Experts of a small language model: 32 SwiGLU neurons an expert, a sigmoid router.
Below are experts of layer 3 (counted from 0) of a mixture-of-experts language model. Rows are named router (the router's row for the expert), gate (a neuron's input weights, with its number), up (a neuron's input weights, with its number), down (a neuron's output weights, with its number) and show model dimensions 0-95. Each number is 500 + 50 x the weight over its row's rms, rounded and kept within 0 to 999. Numbers have three digits each.
Before each expert's rows: a language model's description of what the expert responds to. This comes from a sample of Wikipedia text that the model never trained on.

# expert 39
It responds to: Pieces after M or N. Word pieces following an initial M or N, such as n-ost-rils, N-ow-itzki, N-on-member, plus quotation-comma tokens.
router:509425504444504555421528507502512491544440502532531552448562573547528531480447498508552561522489483565347516551536542526480454516563477542479424527509508501578564484535519515436493531528465428585450515435578491432573461532560490532454496551558433557498622526561420465548487556502618425443
gate0:465490505619479450513535457460536433570482472489376616558444438549506502524526510462531481508518531499499435516492506471507459512487480463490459459622447476514536565433421529550482446518347490570558524493491507421520474375560534432497466420486452537545496448562564557511460513514590531488
up0:572517487567481433435433479469418421551410428404436538539532460513551538507513619434458499469563525403437451502476474376447481432427553488466423431485473474458476508459439538457475512528448536501551565523450520505444497449521462447529477430503493492579414469451466564511437536484477459473
down0:457416548462577544539450503412505459565442525465449494456482572526534471544528465443527446532585504534543510415510519493565469456560463479509497517480558465479553386416626460556486490558460420454527424449522534507415434517484504470466543525445477441438430448501636512538514487543531562573
gate1:518470462443430490477566441445474521510571494487518482460479539497475521569473536549486496541482521478471492445603637556547527613598553460545374455528498491573460547436537498505544434476428464535528481488523442460469550575483408465549397495462564517403422511530516445503445508494541498591
up1:551447471482486531465499445497512413529419498430439457528511511471527510452393504465572354536552554439469460521477626506442530554537604532510463446511458588555511445383508540598424427463561491469522437503435542533465447570502506494474548492516468513504467535586479470452507505523578510516
down1:462599511501424434508415395449469415561477494498547533512506578479564408557486565572572408590444570487451466509520489422569560506453506525398484470433510510481561503456522581529430505439568509515466552475380480398494512608489498473510556503545501533534491502491474451501477483517506494515
gate2:559539476512585488417478505453485480464520491559499591425462524502559553591455453506502434515568506527568534525565567504491552560496539521443436458533545588462556559429466433446506433503478550503484559450509549558453571527420483474488392585577561520459514533488593541503571521477562382498
up2:488555442553422459465453496577457523508366534503456512428473554490537485518476517538549454470521479531593505571529581545472450584533528480485503578416459478510571457600449490510535475468619569430531382519457511569594478515489497492506435569435455564483508471529525496484502422521471594539
down2:449476525432554449414435451477494474421487406548545486500487532514592474535463513532587503566480574572630503466452422478500484450541465517518496430467444576560503564540518467509562508575458511515471503563513570383485527476434467455514600488523438402535507591466537482489559534506453418480
gate3:465529460496497519471485484509550510522513499494439566447561487478512554583485437522444482441426372397546485470436548493376446625597575450512503536489487474552506497528491510507504439516434552531464440489522445519455591561411547449448452464455507538445472565600499508498530444538409546443
up3:489520534537446512505533495554365562416513580415485436445562393450505436508501514532461480441371472473511505446519570582457531567527505514479506556450518558544447506566444454541514537576549545480489491568527477456412477515456508458464481424568563489502479438563444384499544536525437470539
down3:482523494480492487585458553581534466413484566463427494466611626470429558538543470419481434485560387454540470384435520496456589573555558477543466528470493559555482451526522519462505500546465587558420515510575447439463525488476496543506495518522449564513460538477478438537528553586494502476
gate4:514468495445529489572538481488480476531496548507447471449474430413545592462468529516528490459393454548425454402482488496420537534423439392559447513485485525550506395541448526428500517510482568557529477528511431491489569555490531440436474523616431490424540490505514458346490477466516563467
up4:513466502475468589508606454496475578374532436546485536480514507517532410545533498496456455449554545458597524492528526515516390495516584447427562539437511524506433493442579546507475598489552511507468412570512582467476409494415498442443505452493580481474473503530515534423595454547493495454
down4:513501538403463498500501477517453433557519456455516504535444506490483576497539477477513455490435437426521511483603454484404512561416444529479496511477482504472552426456427504530503554530522505669454529548642394426475488548505507498463399545550410504486423494488601521489496549562494471492
gate5:505476526505490531470647481451488562469471511635485531529500443488564518509503436656553491533483446481471498514514547494485537429505502526490446526497506567507481540592462464566557522545489621564560413536497476475580633526435459452492397475432457546452481495531487442460498493465461491550
up5:496542535471484544458547546468566397505454448602421495543483480495460495500528492551542443446552432466515515482480522538553440500511455633558512478587489540552561444515463483543493387500522519404514455501525528528525497473548516452535504594424397457481505575484495571511435492481674515456
down5:450510485520472443454526399509511562521582520435566482565492502465485445541471564429480506515528466528475535542450534481545446549455452486446447457506488361461485570531534549511517413515499547358501468431458473513545442599528436493437600465548577474450515531523538421485491531605524597516
gate6:460535544484594519535545450519547469456498549534431496439467434570507456563519539623450584493561435439482476572442552554481599532544408469417396483529471523535526579436549499455444537447495498531451619484467451459482482526456486445477536480488448497588561554572437537544526490484506542542
up6:502505515436452547502565534574493536540524436579434547507414607535487556620558472473484471450405476501459535436532502476542388561515446492489547430518507418569482518450527563574557460572465518512545442532568571507557532535506573520449480458465553459473468457452476480590418473457476417505
down6:524502551414608524493534521486445629517522539431458470476461571608489466514586484536562510497499557425521568528516484470541496502513473420498483502547482523584427548522516583525509495542521474553522449416515458497645452555511455556488488454551574488424535499509514549480530590489529606598
gate7:481540508485470494560429478527419511565580529603458479456484457523426576453430497453567611497450419490473506553455484574530580488502488456466470534490509525444425578519428470505490466485468503513472524465495455503470530452497418478373414403532610512426438424500490400479461529544539518454
up7:542455540542484463454522513535422619570496390511476452561446475525490492548427450419520544464497404519564475490561526419477466536491405465458454534542499652528514537471553513505595459490487476493493510415484592493540522500574436505458482469456519510506483447470459553460553555600557454589
down7:399552536519454523424528496453631415461508479429499489423442491483438439458508555567474473418470465512403479560548533534533529510462506484591570461455547508488552452475513472486533484490578527562376514492397461564508510482478438406487450468477413445471542520459511455624498450495501503512
gate8:567460430502449496447497495535531436526454536520447500466540473490446539483518564500396527458493483485393452511542458510555523522517464447495504512549386425502486522496587516458478616480445509515488450425563530422546531528528424495484403487520520493508557407583435554469442522358464497375
up8:524355521557558471408403520586523533546547509508402503498488559563491532454432554473537582440539460500532433546550459514524532480523447471507407471509455457487522410501500452391421429463498511524517492428537549470500508435541573421468460522548517530560585500519414483520549460509471423549
down8:534507436506449482472496428482558503555492505513560557586498429479534436488528662469506422465514482414545589445520477466527623545507502520403435470544466525562575453546520496457393509405524543582446537523477528507477381523549425551485526513520483498587478464546500448514466446524498492476
gate9:451486493455359473496493529525477559551505568521448416513509523523482565473540579566475540530409440497538549446574469587545572488422437521428446496482450483452471518541533484504510582519495526508483538456560557461573511475507547441462483512619531515552460583653493578412523516505462491457
up9:500452473557446535425481551466525461513504476496486433485465499498548516461485505512495485669471462500504635547544550444585500565431482516532458539520512500587506513531574477474398475566612468484356485454526517478499590500476408481484471458510526543533564452524481453427558603547476488526
down9:516436515499440476502481426521361510492517494562464445546511479492500506467414545507472507590579530524510604410466496489591409493546564582499461495612553471572465431483476558482424473497490471498424461450580451425447505477534434539491460476430559608546521462467512532469572541529509466554
gate10:423332558496503522444557551477481555537405486468477480490426453522507558479452580479464515458506419485470537499544488546483589497499397468560435508583452566551519500473497489446547595531487486523487480439532452435600476460555493491527514471592478504535475546603540540480536518500613464426
up10:498562512515475484502468509593506524456521476583447605473508486596515473586460426502544487469452545497546392599533571472502545532417482437441545551420443498452520491469424468538528426487380469468407528441541524550514527542453434515457493563513551472426504420504423501539564444480565465470
down10:508506524534555515522419511420498497441547479498439561506558439523564473513483543550424523451382536466563421463488465559572518439585393503444490437518536518498421562445518516504572436473464514435521505491614531405483533510502440490490538496516501519549585408588498518487501630559475448543
gate11:515500528493431515430624502490454542614509471485450561497465491492530561468509517521508513624548483436550492476579522494442496471566477504496493482518554495521568423572543537519565537510527447526533524465510587481582550478471565580457542519637492535404427527547526455472456496514584487358
up11:433414563471541530475472501566552518484511456563480535468458544525485576437429422650575630475458543468463486523447511382478417472446448429457505507505444588450505543482440529507453435424447522562439524528516539517499455446445485450425452524438537524488536570473536517532443506463463493512
down11:447474475444447479491546445509459466619413459560462520449535528516559565485491484548563621511534509464473493456517513537461440527471467508482548430541414469531638525473454470583476481488417467400522542503477475516480381443519474526473461501519428442461583469507483528612416564499498492416
gate12:484514554502448595464554482584455462510447493529546699519487465569471563474533439583464510495518530517566465472447539472534462508470464487493391532558454526509472567435542580450497589528456590510494517453499488493518618476467478488510523489553399508450448488538440591432498440500525481450
up12:524528551445516597535533476526495546572536405528454522551446558484479526531511505540468598491433470389495542580495473572563566494507467593445469535553496433493431500580457550507400577578559512526540532569496461489503504503408494527498500429514488529450526499513448385400542493468522451606
down12:456539498460475446455454556562524581452502490490525381516542457529473407499522479568520529442492527550494478596480545509459474494559547465566503578468467437515464566446511400549542539530580537359542402438398516515521509565496462459451479444390486452479476470518511495546431474478441578448
gate13:515483439520389476453556512503500580620479579573597482460454480518505485472494492529549476471430445494473358524517558543470535612572413529553428554533454468528466541484497480483606431499501494461517443524464513484465581534574421467438549468441424512487502436567534486518511525533584508494
up13:479575464463474428506486483555537507550541514489510393491504541568406578532544486529527484473542437597522571535550467614496617581501565439490561521482593512501495555470541520490405562436520553407477468506551502531519545519503503554496484470537490455474508534341507556512517506407436556488
down13:587467477441520482589427584570410509532473542482531413546440515570507441520498427450498545508451493531511533452548522423526438527568464467524501587556368510518461455473511484542500456494535591438455534540601627461601526562515544489527541521518543542513512476484483581504503504535534536407
gate14:536545501524565535527535517466479542519501458550442451389540462580547561455565500462518562421513483516535419431546518551385461555506507453567423415577495531498523451564573566407540538546507483550574441389469451520482549495522402487447474513571568505498510460538423470456471502546542479436
up14:467427534496475521539517400489641452439479417477459541485569411389485487499469546541558445466542498507504568443477498482494474562455552555577547489460447482492478532487533576442455504418449518587474535509487421484502456517416472565500500436479419560577601426500468514576487538554489504418
down14:514520502435543486556455561519504478608475469542458391547498575496490484485472495600513567582477559504497563468527561483428500511609483466522611438606506437550527445535479494525490511473491585501528444521576589387461428433504473592420516544491516484493565496462593568510517496452525503504

# expert 4
It responds to: Word starts after capitals. Second pieces of names and words after an opening capital or letter, as E-ld-er, L-and-or, É-d-itions; also quoted "The and ", a".
router:491473467451475495586465532536545516496498473476524421491445598519486485479544531506521608548480503587431439430554489466385405519506458490521424545413516457635599464523470516462486525477521425543482514491605453491552505487568496571469543545520386495478575496484416455515487571447563484503
gate0:466493518469458423535519548479522427484488412492459555511484462446535542530449577578465565588476506493456424515476538438479551495509421493520409397497502489508476565450454441539485531494491551486489560497507506396521563399558518531473486437496460522565552442576461456468415501338570569438
up0:547449518505449440454490548524447443571444475385519464596546437463560436579536577490446529466486374458476446420556512440498481490517414490547472535423466551467507466476488421516483494489486565431568497520466540451517509473512529482573524480460525620551505439564428494474386449428499492452
down0:521556524488542506486468575450417505536407506455427419611462550468465521493427396415450479515594495484469606495468512554519443516490539490525551572531547488500534533431478376530503501517536469390491519488403605515503507409544528520535549438530447509442574487469526527544538572466462477503
gate1:529482573489492490475517472464476496455519513483393461435450537434499502575506520506509487566479512441517508488519588518553508623485540537540311417519544544594445538435451493483523523474462472587592524541532455468472547564489498449466437445501582496424532581543470459466497487451574545587
up1:549495492472499490429536468553471455502499502403550529473481505449586498537364422505581408495542506423498454520424601558453492573561566477463416500415525568549389457501458499583544407504459504548499480468421512515487536565445459459451486555531481561524478442533502431490544518543558558506
down1:499554480497496462514459425492473484437468485481501505508457576517532536553506496508459503570438570531418443587504516432497433542536528505428505510455528507448499563501570545536528474459546588453460436505303487470485578642525439527463475506554622521502506465581525478475549414489509432531
gate2:499538445531561548451529543481379498481514482495608499456472495550510485552500442475500421538582540454576476527557561542487536526514530459424491487435533554480592513362481426512494411485476533406560526516476410518459556464535505447433457542527518564466574545518503486568418535551445445605
up2:528529509525422484496397536483547557478352466508417537484424539448469545518436500519475512447498482629503441517550562447510491549461465558524533545529494521415411485562486451430493454491544492537543511505494488638570578556475464456541504505540487472497549416488588437488562391529534525471
down2:503470549510385390431567553520620438451493428573510522480561584437519480533558509517535503610505463554595448632523466441524436514514467513523471558463381428549484479468492433520457529514590546472510502492558535469482452505439448450498494573476520488526531571503539519501499474539464438510
gate3:482588491471549533445541413499538484530445518517533549463540432505502528612522475539452538444496460415505509466447533524438451584605474467604442499489514418545452504476463433545570469439480500569488459585486461527481474527388443524457520428461555502519387467623440513452445489482456535541
up3:508540494502506530453558409442477527486536458497449466478543418464603376483507499515519503500389473513502479454512567506446469525607435460515525466513490530523493571529515561507482490541537499454587552617520514492527498497438533577518512372506554523557521519628499395585485535443452438420
down3:518572508511544498565493493514522480424490474461513528497525622469391530473505533503472478441563437510544460445468541439474485500548541504541642473492476546502484419525472523470585458527545606524420450573571442459389574515388431512485611507503414505530523585521486506555491508561461507503
gate4:576525499452546488582534514432424571570506526575454491525427524480526576474487511475507416489427478527415475543499481432425437529436414423602396501439477497519536421543501477474452608487512560545532507546506474468463561463521559470408470513542464498418501517566503455423516448487468552402
up4:440451518455527543475572494527559507478500435459473570550540501400493509470456465531447488503535501534548481489512467548462441508483545436521634519400569592550480496515566440482491560516574551457475433617541540534384423519452497433482561437502622486450554445568495527432515516514523537435
down4:495507502495499437499547531488505399526494517498469469426541539533561507410534490532450482456458519489542500491502480534543501536458423540491545509527426512430475477538441573494486504500517490702521567448626427487430532603391529543474387512540448584545474525457465496477463529568432543468
gate5:493426502442504546469537500511565550353567496588523515462494443591548498562565484582533440476495516480419430547506476388515478457520513489515449520558612628563470490479497513468447465504485655550549494499536502523544506505551496420449479494418509553533603531486454527525518498529518500510
up5:506521540440438476553500529552508446489626474562471521443474528561508508549571464489516467420552448513463563419428470602575556492456476539595521485607471548494519422512480429486535434499563554553483482475528576534492612530508438418434497597458466545503459607471499547464504452513548511466
down5:460478559568571467489460477495527569553509491429564508552478579514488482473437579358452520541440485507571557522479584424489476535477474481557552468541497416537463539446500499534502540542448496474498509479494467473500510638484595471526594544601552404439540529448535454413490541554429552504
gate6:480513538506524468521598506488443442557544524564472527425555408485539516522511480540461692526530532487443493514482497438489529561553445474475475440553403562555426506487481513464498540484482492548514621430517459465569504531426545464533447469460523394547525516509494430543482588432413528560
up6:503402550411514455438523548483458500550438518547428541521388537432505560556473521483531496450398524501454523417565537452603550570545535467420497531582506440446470514517548481395532413496497512383554472560524544545520551491483513496459470460529509524426508418496488493553386502517457490449
down6:483461466535601528476548524544372617556462387447470504530487528492468417509550540467612445406580548554519548545451527487494575507584467477496495504566466547601466609413493537482510478555476502551489460437563478470481593517531539562459483493518559570468474480486471546459509537489515512541
gate7:527479508530384546556480529559474576552553569536500439539445477564428541462436478444546565485520443473468420615490471590463521547549490445459538526514523536467440549494499487519516474492437532454508530528473465455482492442498457438476469434525627445421445496472546403453434557581622490454
up7:518511511563429481445489423535516628588467468644448510480475437519587423527448456469470493459534431494494524501470527450538475490423495535412463573570563511511487537506477399531497443564500506555513545471512497473484568547548526461451463462474535537496443455463450514349486577559562435532
down7:417537519551459565490533465508639448484521499443488489419486454504461459613461498469472450442422425496468456539421565502503451567458469537488580446506533588512484516513567512478513482569546415490569491450430472459500526633511438511480485495466430470455447465512499524563437407596440489551
gate8:505554490495531560460448465515573441609552472421406503438523506510465546541579488549538515479505517480469527525529415503558476526528479450496452468508464418524512549464471546441530590449394499535519559480558494477494579492513510463475494533528450503527511499500396558454405460346562588370
up8:515506504561543443516440440503498551525588461443452426534485570498542499484504501427471550549479409480544420482510408429450565459512442485556481546631564442463494402469438504363486437443397506526532486467498495527519599504506538481511448441503527553485421471484411462557541441492539470478
down8:472515429464421468504462503469492520472508565489464486530551370381487555509510590518397480418531503551541556470455586522519596470508512480475410549474476440505505626539518455439462419487490481624515426502436533492497479559555454464471485470462530442600455452524556507501562539554543491473
gate9:478528447369404457561487489487494496572537519492532381415532580539522540451504519569521492529416476451572432398512452623504531504426542507453474530469523518471501520489550475516512632556481523531602559487608497503436504488495489473520533496577542482492432619499513503491507478496511473436
up9:461453461525523447493496583527540433558505476505531464454527506525528492446482528515490517565477543516493581512549539454598464546421393560491441527533546430596465432458523577441432491554586401497405535465535486464478503446522386480504492523449466475484543438481415452483565611532511385515
down9:555423484510471467520516531533523488564526571481522471534513497449537472480494617431489515575552459470480616503543505424578438599507424546487479474598500432508447504495433535602481465554505540449519504541490383458611511408493480562513480497543558601449451515441553504405508549525531464482
gate10:474409496434542381423510554493478544572488526488446470530470507540538499483461524525505523542519468504477574474560444497447475460501495390541400499608547517547533461490469608437558538517442473560522510564524463492576501521495527472504532469610512521453532542552477522369430561384513455409
up10:460520591516455551469430510631486520467527467544495539507494460633471514576428513456509414443483512440505440611471532520527476499482469463560534475366464520472546505515438412497543438542400497473487549476542461580445506507524493456440431543453449602483462499470427419482486450514512554539
down10:557556520563572594563506459456518509571530466489485467432504501439421578547579474513563558537453469507505484472529480474485375490517441523539457483495493524476477489575422540521489472465533486369464537475659568514496606443450528562487494495600487570575566516545567498536538531505489489447
gate11:568468576557416381519571507546425526587491475466415584532514518550455557473561512468432522570501505463513454494541563505429472442491507503506503444476474474497557471564536461495545554496522456512577527473568566433496497452526576547465516500621530523391473442609512482550409490498545474409
up11:452540495505497520458532455440529531458447459464600600527448611553497508544422454576514570477540485499474491522541539483573502496499390488464455586482544525446568641526482533475478429335562547472444502499451542564551518505432478504497435441489537544508491415561476509521542503503539479441
down11:490584428504502557500502491514407493576464522519443507481612524529573525403549483465577547453557554463456439524474489476489485500446497552582561509561488483464589502513456531455486545449455531430576517567546509512441380402565485413435483562549451513495465468491471553464460622564500436492
gate12:509543526471428547511602563538463434517427434494484627449542553597464492517515473539466530456569609496648501520483427492455538492485516527518461439582476517525511478435490589487506499602410561523530520519492541525539597468459479417414458500511469516465500524563494469447517468445584521472
up12:575424525487500481483645483609472529557439410459428470481520480501560471486568498541558517539408440410521558490480518558477495491604463544480527522521526490553520488508501520443458522545499496504503565507496420562460526505497579523469535439535531471513467528572457462322471423392512496458
down12:506539506486518521441525484529577525434485460512540542541526395567540431412477507531600509403567475563556492593522541465463506523503475463567472553501496448507511556568458487512514517419493575526579516565376513457569515518463425391547442509451563495497539503569481544603435531470554588521
gate13:433545427444417495535498513459503591626564599668533571523504512530494485549463569507479490463498409583494422517491553544447496564605529530517460524515542424528461516504441500551530487558451424488495419540480469475432510532514445462402470422464476487517481466544565454489512509516505463472
up13:547508461523486495450524519585484483482560472509503490491441619558402431476516496537548460447525448491520549473574438546479571541485517546452574504533404486564469511632528525499424513462479485452449466515549533536515590523527570557544627490455429407437602562499512503555481475441533534578
down13:541519488467611442595450564459432470475519522588559489532452493475557534443573570533527574428490499507477531476468486448565466557503524465563510581492529522441465503476476488545483431477433494538433482614601569451640456450434538494448485482528533548555562465537496487481459594493589495461
gate14:485556543601509605521474409455454595513552589493491470449509453549514530485552479538531520438563470486563450514559607567530484585489501450498506426493510536508497512544505557421578563529542451503546485493489505438505572519480375379511396497493585467414515481498468530470486553582498476536
up14:486439473510540575542567393469588480457508383444526515520581455457554503506490586497625475525502458533430461463517506481503482512465578572613498443450445538481525561488487589469496567415493534570490598527492528492528569437430469552504530395498527487530442489577468451477510477548490561460
down14:539480570478528532499482482529390521561414470539444469556456454536549563420453537412437574492504494569439600444452423506470407492520493508498490466548386486517534524518502450409467487417531534486517466555559653473477510436472507525450619511525517512494554531469505547452436512501525433455

# expert 34
It responds to: Word pieces in tables. Inner pieces of words and digits, often in table cells or names, such as br-ave, gl-oss, Sats-uki, and score numbers.
router:490495557430475563521477439554483551472455512445589471512458589509440503475491454535476541507472447581485455463554569586393480451445515478500459493392534455589635461539526528477481536511523482542497535535603576376520451439500458515459522478582434493433477556486465418507548511518543530568
gate9:432548505480394385582506458564448542473465594598521448405537512504472598453508570550459510460476473470536381505451463526524469505528499483525409441525460497502483497522621413455470565527447567490536511469523548445505495471455585491473469513505556466551495637503483552480467514484502564470
up9:483460461504451487481437522509514458502592565587519458428516475535515469491495526523424539552577463463475587522545446365532472527510461527482483510604495479565407494449569519418418493484536484499488450420508398453449525462522459524588491476472463487561507525421440509525514618504599491613
down9:554563404424537480512530562480326506523488505551499530484451523510534511504465516437480471565565529563397530506471511436602453495520506492431460512565479508439449457582564480544483514466584459502475466504562466532504554424504472634492472431509429607452479565505438507484514586499500447473
gate10:442461498486432452508522509456517537482485555461431504531427440530504509472485600489532471499369419462550608405557599488433572451485484429476444451595505552518518538502409559397526534516547474532482495524586536546573466502499541483544492422554588493491465560495517519473593546449509448466
up10:528598540535518572496485571616536507519508428588398525465574525565459461580505462505537471518475515520478448572509540518505470553454423499517502527390379517521522512575514447565517424549372478434538641502532484456524548462494489491442490475479551579484488500482447443513521551473468539466
down10:513503576650472583466461493493541526458527450553505494488479526462495499633617549581447494556478486529489444437583460508455478503527475519408478501380500460506500568498481477607513424487473511344515574479563524471499539461493480455476539509482450460552518462497584571527457546539491506498
gate11:547516522428429418527536417544484511567565462442471597580527514563489599493507568547553503580558550489519514484575540578474419491530444516550452467439423496526514511502595518426514525459539458556534494543549528432502490458492576577455501576582485567469446505581479460522430489508560406457
up11:481396501484468498462510544422552454452401481490417587506529605540500555449413492577493477567458547499463462501486470434454425550552396440507551457480506506449529608511558495580559476415497562551550534513483452474574511455428486496404452547498546571430570523518568509516457477468484490531
down11:454543481480466490530544581537452457439465574466467480472603458524640575490521512475453537573488454490476527478400470495485483517546469493421507493530466454498510615506458511554504515536462483538516560604479479449428412460523589468407478554555457522483508430361489537555449601512497550491
gate12:506503504442467574554574464544417488522425417541490658531553480544411472550504474539466473415444552492544442523517541542422475515453459555566374514524447475491536490463529542460496597545495634522503543482460532443498543466453464503447485458522483531463437459486501451476585416452504561469
up12:478465519479496469395645438540531481428525434478454530479544448506553508486578461454498476527381508405485454507398544614467444475573471584470527570476575484572476405543420469526498513541449517436496568542457509567472446466481435489542471468492452484462519506499524381458523529478496515514
down12:489553433483479562466479519562568532434430482491496475482511471548560518465406564480543532419445567487529476465462485462505464555436502504535467486528407420466490542568484484515443525517529509586599428545269456520557525520460554419500472544488588479499548542508496557523444530518509501450
gate13:452461428530365476458459534442430537604434570618569480432502593499512525478484502532551458484477466537584430467531565609515522538558403518597471529472536493479486530497466546532524484496473470538501411526461450508413610549522439478466482481471466458522509469451508533492502538517501383481
up13:553550459521544464521491618517460513567487513495414524562499543546432502525479546525612499384486503588500612500558454584562632533499495504526496493525493470571510598469465508511420541510480534429425516479567476595563529511568592533508537500516492444447496545475555500495434533425492552546
down13:617438497404501493521427522463422463561530502586488495563441531458480491459464511522514586486516531487465499398546437485519476499480464506505446602534441448536470466532500399561482514436521536582445558550597573419586488536458580565483540503508580570528458452512459605471487551507512448523
gate14:507559539581487457511507497465461513521488503539462421477524507508625473502512573532432570454560424472489414521588551577516488611505487461549463427539471566497554487536486565405536501551552439492611489479485560445442522535420381398507417508457578512445531461484482506434490545497536495487
up14:481520556436493530580544498435547505448451400447577511421594531447475505566546564490516432521531451497419468472444453517544497538521495619551486474511412494518502526497509609471499592483435503535456477597482438510476545487415417505481489473459459525581536429464481398449461542532489551405
down14:602482520524513394462464479465451507563487453540503434586487442476557481502502596499480591523481531574624544465439480407502469530568511454513488471615520419520554508552481490516426458461489535551564580493589576469480479403536469484472565522410501511479534491536510612485479554457551495529
gate15:505494508492445423427523535537469564602508516509400512532529410568438518582564497464539477453495504582474463486509497565490533546640447453547485476462562592580537603500510450540543560513492479434551499521501529554489556485550497476560485412542501460474527497502541515472388545460537500357
up15:540457511479508502549435550504472533491528512580465567459488570533465546522506450451379552508476459539449552537464409445384454479554573508496532555494498532557532415549496533544400461458491517473538515489494557636530469558507556562531616537595499457533590520436526435519553484413532472489
down15:526454465490542483478482575421552481386487414517515572532446476526545504376528495554432497549495562580471472509509509395480547471487526479419462527444503472492543476452468544470372450435486572463576468523336528514572518432495536503530517462489496581551582470488537457467509470454553470457
gate16:505531435556439525516480507495445529541485629471480555503465454478464601435570482558445604502424544525639518477497457513494525478468455501504459476505444496529509502464578467550526518570530581599541455505533463436457529449544462480428490375555479474391432504547487516460440435472531485587
up16:558563463455502463486500392556440508440538607518497491507462422424455473523576460473430460498466540480592483576454593550495501509491525551461472509453542443445578435516502527605487524577531594472498530493507519595458530476442465483457590496546565569370436445455531494439493464470482541493
down16:493498542458541552529395436436417537436514391427487477526485458462489540497540455479497566558614542547516495460536550496412497505553573531435525393467538513498486415448442440565486554382432550451472537557604456497530464481534448468504577581485484542516501530534496509565491573445488489452
gate17:453535500479499518533567501437543451434449468568453521556495419509509433481511522557575541590434588401459459534529500467458478492444507461525429392523430463565498519555475540532451592491491511561447635515547430467524534429501470474502466490514414470515428492556397500400545456502457454557
up17:486539434426443427534584493538526443480544505601524547451479534520481466505540475548546503480465552447527431542493519527547511403508487442452450530516509393615602537403510466446516508500506458588414502534433405499475512482466458516460462428489511392461510475437518609461531457538431433459
down17:580566442449481531427566410439531488430562501468494507496438542479565541468538490526532502568431441444544487586551442523536510511481494505484454481495545453548558553474458525427535498492593493559529535579314452533585575587558506524531523563472518418492557466560564514466515497483465458530
gate18:510503380474431589496484472495491523416528501463498542456493464559528535610551564533468419490402462456577484421579537537468547535599492421472499521499422485528438505404490558571499635480491535455518404506505444520471493516494480478545511507460527450430467482541476469553430476405523579481
up18:468483475472539582530413432408519517592482511583543447495495465520485511469512543481513485533649506455411494521488431577596501530494430517575492530600472509453526491541468460475460432464476493421472572451519446466541436550544561420538517533484399556511529443507491435436455415590530486474
down18:495460494489462568583486587432577531531462517623490475552466630460532516487495485539546485424483506491530569435447521566487447452511562483509480488474369459465553532459517462509586507504586408530540483478462539532595496558538451468526501555500538519502571503393403538415562547517449517518
gate19:501475438564522480550543493522460518448509441491516536453463475465467460476529365450505472508496508563492531550543498596507408457587585464502376465452601493515480515543559534448434534570420454481516590480546454516517590506585448538479521540588495575494553532480403516502394559509498445478
up19:523543482552484591491457403469562477440531614534538483467476534506471561500555483448545465511472512495597354524445494545450387468486507537493457475511555467470423518414476548511531460543587486577476494485503397527494546405556407498551555496406523471494465514480445479447417493570466545528
down19:447618491513498486513473608458444449481522483438418430458418497531462419547531508594504449343458526532524493521467486476562540472547489511568499504502532505470531435457550437499463382397584505468495408520486527508457465601453543542474491505501441500547548422502512462420512553536507517561
gate20:417502528479563604509487519439489637570500472517440556501494511515514500520454511527641548512431477476489426576435559474518476559537451414406474478434514506531492507370488538481483473448537526502484541604447444429463540535451510515441517408472472551526432484586489426483466561539507502465
up20:579575513476527462495441531462477469513507467581497491538510516541543451429545622559545503402427533449472483480551488555544486501404500524513474431461494467514444497531629506481533566476512503509608525448518380469535486476519478520608490524470526439497510532407453440359427468512531419498
down20:531523493465436508545541454552493444441565529502502463496596634543585523616498524441420521534479463477533480542536456483453538435534543514520456515527515405503545489513540533513587476359442490493540489450608522538496529418503563454496511516583496383500568511578517420427532537537505483524
gate21:423471589582477502519525490474480582536431498466528543538507489557481596446425637495554487477455596512541494536496511559623509556523583526476462467509444464466609506513407471493582475488540498463466529554591561495489438461534509513426445538495492530401482456453545422451558512538431503502
up21:499484488527478522502517477521469390542519551559495455555555492301521510556544512492495589497541439550503508566533530439507478513444395511490596505488415496544512453578562415502557571483528462503473435509473473532530525492609498556494540554466483521447469530577486591504478534518447378554
down21:494532566559573517427421516529477497516467517537552524420448521504539441450549423498473603510521515502392380493535415497500478468541427474417450498598482495485456504451521380608498561480446502453536571568475560488478499538531544544490484468479531453520454495507453442488446480573403606484
gate22:558427473548456550501449480543438426536485561615447519485449437447542542475449482463580556403453467525525491450501485615579549509504414442512480437503499476507494561486398520506557491469493552515558429459501507590480501400622463486418484532474540494483517454502560491550443468565452407504
up22:499576481521514484618486511460486440521521509470521489500522543493470502523508521441487436453478488389521524565428421478567422436420599514513377603440449511440503419496464496497411464421533452503498445436436578488474435498471419444439454446479468532509471456452495434541556421551554468460
down22:490559482492532520486499486501497474559452447484536520466471461446647495528523499419565526536477490435569396617481449497507511470471596591433387481412530502453579485518557489453476500499508496527509503488530519566506489403541390463441590441532511520578570527490409486441565439550513508521
gate23:462478463570512523528493568467535505543444466395452487479522496448617452543561401556529544488499525451504436504507487434533461513574550472480459514480415481444470472404514508445443507479517567475506534539463438532534488482567496471465545531496486424579461473511349493425575445372406574474
up23:501460487548504392393507620506515531548499570484501488517451517451525608491496509527492474479518491568424488551437525520479520555452390477495539579546543517546494498452505533597496631464507425505529561412462442516472484493572473494480564558543399524569545400516514511424550485557548564484
down23:473493475349518507527544412445478488522543478494447465539528464486477474519515584522516494518608571561472599438465474560470527486462478430513497486549573638590524444468474430524490490497497474531477527358560562443411567493574513473462569491579482540456497440568529533516501534491453482544